Experts of a small language model: 64 SwiGLU neurons an expert, 8960 steps.
Below are experts of layer 6 (counted from 0) of a mixture-of-experts language model. Rows are named router (the router's row for the expert), gate (a neuron's input weights, with its number), up (a neuron's input weights, with its number) and show model dimensions 0-255. Each number is 500 + 50 x the weight over its row's rms, rounded and kept within 0 to 999. Numbers have three digits each.
Before each expert's rows: "mostly gets" lists some tokens that are sent to it at least half of the time; "comes after" lists some tokens at least twice as common just before its tokens as in all text. This comes from a sample of Wikipedia text that the model never trained on. Tokens count by the router's weight.

# expert 111
mostly gets: " During", "During", "On", "In", " On", " ceremony"
comes after: "\n", ".", "|", " June", " May", " July"
router:555550514546480494459598503521479449534499569448438509431517474425447487466451565519452466543521509582419490524510496452426533493504497414528514450469458545536607455508478473487494547455513393521456542425526511413475579518588419527511538448489512483415428524474476430455473496476523474495491535572565603437451590500499503497509573536468492459504505466494507534450460531450530538531457491573540508489473499487543476445460565525581550431606601459586449459464436657488482403569587487472510453449463468475393522482541527537561549509534456484441480560556480447490528568481415466520505449594398487502506516522561390565480482475434510426399574444510434547461427525559562522572537510476536514537537541473550414519577405595414498595511568439499577428457437519556514455512518529
gate0:452472547471466401550457565470512480574532503574502420447413471547522600539449411539481528512470474541530481454540497513515527517487461502485497544544389550463550529513501499439474544495452495488504532465523512483585470574409509484585542543599492555455472530489554505475494526428541484536546483505512590442455553495589555426436393481478629539495479484484522474462568415566562470418447439497459502508580543490515478486562518463603595465493452549407465518542452457506439520485402517540467343538495538449505547489483409438526499494569476581470501470476538493569528566469456554481414533557533464486561516502585547515452452548493512489481547595592464389501430442454493540601517541586558536498546453408468537492455518595425468495457538487458505424529527600534548608439481423
up0:498467491483503413521497468471461411653426521615454611515532567539544569556483313495509482469572453444503428569446473480617550515423504488514534501516523512459523486540485493476522512580527535542517576476459547478483531439534431569517614553546573547444493519477532528491474520544598479388530460464472529601471508505580588529489481530555488455484436431554511547380567474474467488506625514503498456539456581468497476516471497473508562524479508541566471610482498538490427563541493490550577377540480537526540559572563459512454524517546503481408585581496552508468524502557517503438491576547488560502448483421554547488507546507453546481511512538458457459513529536518604512463543583587513444521515528588469562503533508510460563458574457475462460411486612467508447517524514479

# expert 64
mostly gets: " 6–3", "–3", " Born", " MPC", " Ohio", " Angeles"
comes after: " |", " 9", " 3", " 2", " 1", " 7"
router:490518429552427477542506493498573501568452532526531522420498384474435491430570507434532506613456458554515572495414456517486508410481480442525495541463560537476446513473483466445486519512383477559512457479525447593502550510472461413496537513556454395443556529540403462537582511514521478491496448382439451483545597552528503467606391518522484493395483521480483523476539511469500483526469532478463459448512418492546449468450466568501424624488434533427441429450464576426493480508409524492548493445537505478577405556461453473501448486525518488503534545426482462477436564514625495473594603514421461610540550454538536447534420551520494515471475555511506481588519425408602472497474489528550473607473513523475477513557519473442455468445483527390423513449536557435530512467461498
gate0:585559462550425372505523451454538429473513485513532553479469513563580474487461579470545564560444487393548462514543455475506448469490472478512511446572452522483516350415557566478511470452530616476502440562418524551502481506413456481543558530531416541377411482440480500526572571558516459513607464575479525534444497458441518584529479522502557555434502543388398544449506470496603542459503529488465447550571481516489475487456487561535499520488584536542482460452417435465533538512447523478595544489569447551452511502508389504509556435497496434581443463470526499415484588543454473455515523487508530440515478529511442381536509561477540540584529449449470585487485537504449496452461530531463511575488554515446529582414510473515477462406453522546492469472589450599557482560554494
up0:480459486503634552490456592554527551520473490527479471491518457479347461472480454480492526507514556544362464521499503519484555416418588464452485503499548474545524539514404500513559519540568443571468516530500486588406551486584451524520494473499524489432524492385448444465453598448470530507491570544538501544472456561505454403451552559464492537593469472478474467451525523467440558468561552469534457560513464500457382511545463551439572427546518438502501543481585585542430514445553586455451483589548477558484496488521585541467536493481476514501494517523556548412483603513541515541433480440440625575483458563541476493465512417503523464449514630472567550378541511493532574527556524547635506492423537519566501468585509467542520504499503477525518432538534497574448600497482489

# expert 10
mostly gets: " Apps", " club", "Senior", " FW", " FC", " NFL"
comes after: " |", " League", "|", " Cup", " Division", " season"
router:542493538492393518481546546506455489599512577554432474524516474502495503495393520581449509468427525484528529402485486462512432538567508452559496609385448535520473480540505566500604484613506500442444399549489448450471567493434475516492561520547536413390547441527519569452454491514545484551482474475479435538616456471508413497561473518441534534502555506467503548484499489452523528519460505490550557474587453498481455585419491476490466453560493503489485539589502626465506531518531567518474467519506640549477477497508555505533553442555604406562431506429448452497455486421548426522539529419565485480594503562505533463548453507398464509512571528504520573447459596421477445464505506473420550485565556475525508445498459437542534546364494430498447467402418465498475535565454509
gate0:524405495535449464493602545507409558491427468481377535449541495530555498451550559505512423498436534453443523549466468459656503437494527547464501514448490458533540525658514516380530541517607495564489487437424470523427468556481433445531452510493521517463540476488529504516491437505549540502415500610487501462469453415535434549485462539509491449487503516521473438482373517499530506510468461517548482508490478496479514490529430530519382492435503550449476511470520399516455530586535481454520478529557537455517532540569484525534458383339554493410488527480530530507461596465551429521466409453435501527538413472458371444448515478481526450562501477467509584421518469496640459524499516528489444561550526587459545513462484535523492454567436467512448483563590511567560527477510584
up0:500573479518404474516518456466437466500600432541524437442486506443612427522513438522546492419497501446576490593458577460529537583436442510574498496526545426482465446542592513484448521497494549473561582550455506478578566486558515507536587483406509492467466610601529481514373519515608552433492487506467528530548518475484504474401554504488397441529591485522546464494474499506422450566495506542525438498565555520634506557476468511466552458466463548475655480439507464512570513547408514480495493439563505555465513499523513493487502538475494546525337488439493558473450437497501486521523447482481507355497507460503464454567517386439505502472476531516527551494529508422479416479508479515446602540481546463482466535514482397549554474480534526492574508520537506524420400580568439

# expert 102
mostly gets: " water", " food", " mid", " aircraft", " late", " energy"
comes after: " the", " a", " and", " of", " for", " on"
router:437440513439428444484520499514492486362535512516510544587470578519503535516432535558558473468531603464566471427516450429456462521483505576452518460470412477515613481432605497471467519419478536450538491496525453547493491401551533579483537421532502502526435517500549477525595453526469505560506486549465475491498506415539491496560434476469435516465493390469550471476461515441473500414533461583512505506481452497495480484535543486487486507488536493564512535562534422457542518582513460547598603482482371414475467510521457475471540529452390513416530548478562563509524384482388533520582475450474486593489497590567482491471500485534451576494548405492553537429490599523493485549550487566450615563421501414517444506416586450394523498555523521441437585567490453541513554492459564
gate0:491521530507621442567561428558474532526474548452489438544597471545520548444478496438557442477575444389390488500414486555473507501548463500579607501494415508444494473450586417473434468616505472496506586467498478464446416476494484537558554497569518521508497542563457475537482408426434455504502534512514493447465547469482449385535497621564524495484502492422464564477454539489547487552567523505495520549504512439516517458573541454470464455454439520528553440529467444442483603538481446511510430473570529535483491486519598474461481482404540451533488451432576482486477462505483576465535508511530502600523510573538524430400638556512506495573521632512519594436549428504483479507545407515546490528454469427527577488455580472484464453519487491396474455453416471467507526404532575
up0:433490534475467481449425524465615529484531530514478479496466466441436505466520533400536463493503523394503545437443523504548513395647505555475510402514482452506553501415473449497490498487509367544491560535511568546529461495474496469565581469462454563554473449500501434538470524430561488551432483492476542504508518466471562419628521474540506537567516483579568494509505518458481546445522595425650480577466492503532486468499499503579478518403551498483402478467512485472511580444422535525421442462462531568472550420506456499475421589457533481442487447405462518436636601530459384514464493559488567457416472524442515431466449526521535455429563486441546527585506482474504548553453543423506523488451469512470381498508507459451516394514513543499507440414448487504507453543446576

# expert 35
mostly gets: "|---|---|---|", "|---|---|", ".\"", "|---|", "\")", " 1960"
comes after: " in", " (", " In", "In", "|", "born"
router:549583532504487514538444420511518391580503410448487518427608551553544406477464480495591463560462473552526539472572480369523494529560527552455434474582454527576504443501454432519455561521452392444493453353484424531458554529592562468473568523499557400539558451398492463498554579457498468481621455442386515433520495475472458508608495488577443469498522499498448528535506543490490523482461544441473434538427478471609497474457461562472486520519534478502478457493580533476448568471379392498487528553538558538584493560494578492499560510550599495462478380515492476513537473434519463491474476484498393620527471537603468539521471526508569522495508536516533504526473541440482486507502537457571444546443482507514456483473508473591448528478503546489471565528463504430497436542526482
gate0:495519556560511499503481465468546536608473450514470379502416484511414575535532507495480528610528452544527590608451587418462580397419492475461454462406535521473519499484386615437559510549504510491484493495551516469454485425480497543521436527554511551588456524370523520624452443597517557476458547532512490582528475588416527557510476507539524457390489494539533486460484640462505479451498488438527498559474565493528471570506433424488510469500474480525559480481440464600545448485515468504522538478539489418527487425473491526523537489487426512512549452487417522470478510539493638568495433513542479480446498540514468587435444442523471581484416523514556516476485520515443481442484548452525495473478550479561503580479495440451496568549478539494525607534513444547653432488544419
up0:450364544524615468559497478442546502476447411559478519473488600498610527432605464457627546504550538496481531464509519419532530546467477425555412459440530535530482546429464606540519508426541495508457489505457405522482448522532401475538507551494528469592434541449504451474514528450490517468518506474442467477531542544466534527487518581544465504491466570458606497597479446515462381479500499485529476462533450488525517488478492456498471551473442534483526534423507465417520424478508506415490465522541446489496556572440583505481481494505493487388643403544536439472489552514548495571491527455428594561459515399501554499502488510570520541471441482503558516580466484574475594476531539442492477525411453537576482518585631462435445616465531494513535572480458450506523419448465431

# expert 5
mostly gets: " MF", " DF", " FW", " NBA", " club", " Apps"
comes after: " |", "\n", "|", " League", " 0", "==="
router:511463541495445519492551505467502498616414512512461478531510529481480465538400570603501524502419501446595537425486515456542454571523565510575500575384377456589555492494512602485615533594489526422433416506495528454444588506475466442469491557517516450399469435563516601487484508504554486508502496518484447488535493419473429516660485484497582482475497541465507534501485480500510567501485492498535579506534503455451514544469508513507459475533495547441408500583523491414543497496605572439499525455548629539567469585519542478513536394543599463577504579396473457538506550422537439507547541452531506514535459528462547471548470514450462505492519544477464551403518537465512474452603541473449501505558501568545563473452495499538479542389494518503433452432444417489523551608472462
gate0:468455510491510440498442487503514449533500472533545532543495510532532541412517547499487515450560489418483505432490441597415482487477530513527554498475492531463574524449477537465531553558441467452462476467483465498579572515480453522472524445515435390506520449508388509525522498524468546506484420464532431513531481476560495641482491539471446540506558590445472500426442545485420512503437509441508576472417528511493457455467374564509497423528487669478461481390427544480591466473511490575467505455510549518554467516495485500507415540594432453499404443543474391505497527463461485596560488499561399496595513550573440468455483505590576528504501468389542536596488483550490499391596523529503538492533534479438477601545548367491473466551506472497512509407551435513468482517522653
up0:570580566475489539489449592441559457531442537500469501555430506440497494487570413537526389516512582522511488487498469496501426524452497443468501365476470482585479467426537479488579457552437511455467421560430505504558516530471525511525548531492552594501482412424474490432546550554445451458558443586592439514492471535487485578485537471582443383513386475473446449550395471483570528574508489471497539515489501528549452468503485458558544503443452523549497515498523518432502542514444542523539557614508540482642530442532524532443530466443500477584495580497385483618532493631483452500534491518460502471610496499488412474504556524521511484534493574494547576466540556537477510419479523492455513550480527448456507597488401532501437422454622460560537542392470526472527490427497519

# expert 59
mostly gets: " way", " same", " able", " already", " help", " previously"
comes after: " |", " Coordinates", " was", " had", " Date", " by"
router:505472492454493436450523537558524443482475416537596525531453439485561474533480444508486477499561536379508574456506521409555526549497556507624528469471406484453526444459500452457483412415496502488535511561523537524379488498482545460512517490578478524413458478605574469540496470559455567459545475516460446531420563503397457567581510488455510371499522438540516458576535506619489495548474558495537574494440606550568483520453487555565595471524498527576478494434427482489537485515518448480510554496417500497477492543512508464427465555462491531558482494494481494451479449484438434420393453521502467519472442482422502470518509495567512545601539506471493465487607511549499417575530470474472425527513535355544452438467397549556520499475495630424633477417503515463533539429501471
gate0:472465493496492454526522570524499510416535394535504472427389504507478477494486478484593545466403432526622446569429523489473479485548467499484418472502570498470406447603455496440494533498496600510545478509554497516566569466648438519521499431524470426486522490473484541533511590494490516468474504427538515529466604520485459503516486535497430482529523382449392469532557518491463443404498537550435565503455549489511512502474413537439528421428505419537438535548552558496505466509469478481532509500435513502537449511493430521494508496487488530566553456459426522564594537546586477521461510478500562506522514583479404443473442537419501498430530456595478414535556466532518568586470546398399423528499476493610547515498449439400531540576614466466573437460426608423533499515511501
up0:484485534524473503555435606455428523518524519538501442530412564507461417510484511522410463539457525504454538525594498560532470565475480430451502558528439542468451489516501513503472552533520472473512540475461477518506482518480411434430583469517596538596549486470469563348439532417474511573467604498462474481471437537459574487519540482509521527547501528480489518568586500573495497523504578471500445484436534457482480509582467497404569442513432581454531478494531501472474507628552515491433462521494614480520484500523540574417532436487476507470531495510454591459448488519489578462487470569567492498525520470468541630544545468495587459414549496447439540434495580334505479458598510428428520505587541398482485566513595484521447457536513484587518371464552462513386461541513579

# expert 50
mostly gets: " order", " Notes", "ing", "ating", "tion", "ation"
comes after: "\n", ")", " %", " Score", " Final", " Date"
router:514510449501527593529450557477578482488517491524512544492480552531579531435482475508430481512474585510484409405555463566543545470411537457442560458569496598493391553516367523501466579614513481546511522440519485466485457476479444515431466485412434541412431488452559551584486472523464454599485459556521483428395506556491451539521608461507541518574450550428555456539474424549482516569428494442572461533471500589523520528460456510481557494531436429459559529528435562521525581422474364479479507532436549415565484454430518505510466543513412521542507514511433565478525552536483553471489332475526574450486541412502539490468495520461464434532521477410540556505510537494430512471576406462588581475470546465486452561512557511510566455524494536481493387502477525500565490490504523
gate0:477487517556596439433490648518491433484562492494484471492545489535430451487470473509588418457476502482581420515514482546492481508513523507525574514457488360585464528463338479498520516512522485553578524620473512520518504431519424377513460528427530449510471431492532541493523483473520486428523532495516456562433491495503474500467516391487489465397542451545449510535463499495533466559555423438529471419556436487467490499525560482486518519456509420460527484439551477533532384452458483472480520465437492505539450523447535555559430408532552524552454492515474496452538511574524521581417416534494434506481568476465469485453534494465462579558549441429500466470520507450441556535412512464489477560602549338523490448470532493572479415455522611506533612487520529514641570576544556
up0:574457439473417583443453533415521473489507549464458448509540513527487470462528545445565502549556571441484466469484539520518505531499554642549515484444454506490428483481467584579461501511573572539527512473501452548492411591521498470548518450519444418433473390466483549544456516494486442508481497552500506642510469533400487564477507393560506625582474407446471474538511533527574414597515529494517513508384532499559536433531500505394489513556517521472590553590581504457506438613610499434475565468488565485482479426494536605539471483434566484511524413463455494436567513509560499440424480543470484495546497500452542529543519549524495552556498481501521495508560556492521466451622485493474506496501561509427577439470580587580468484489505483544457544535466420582529552426422474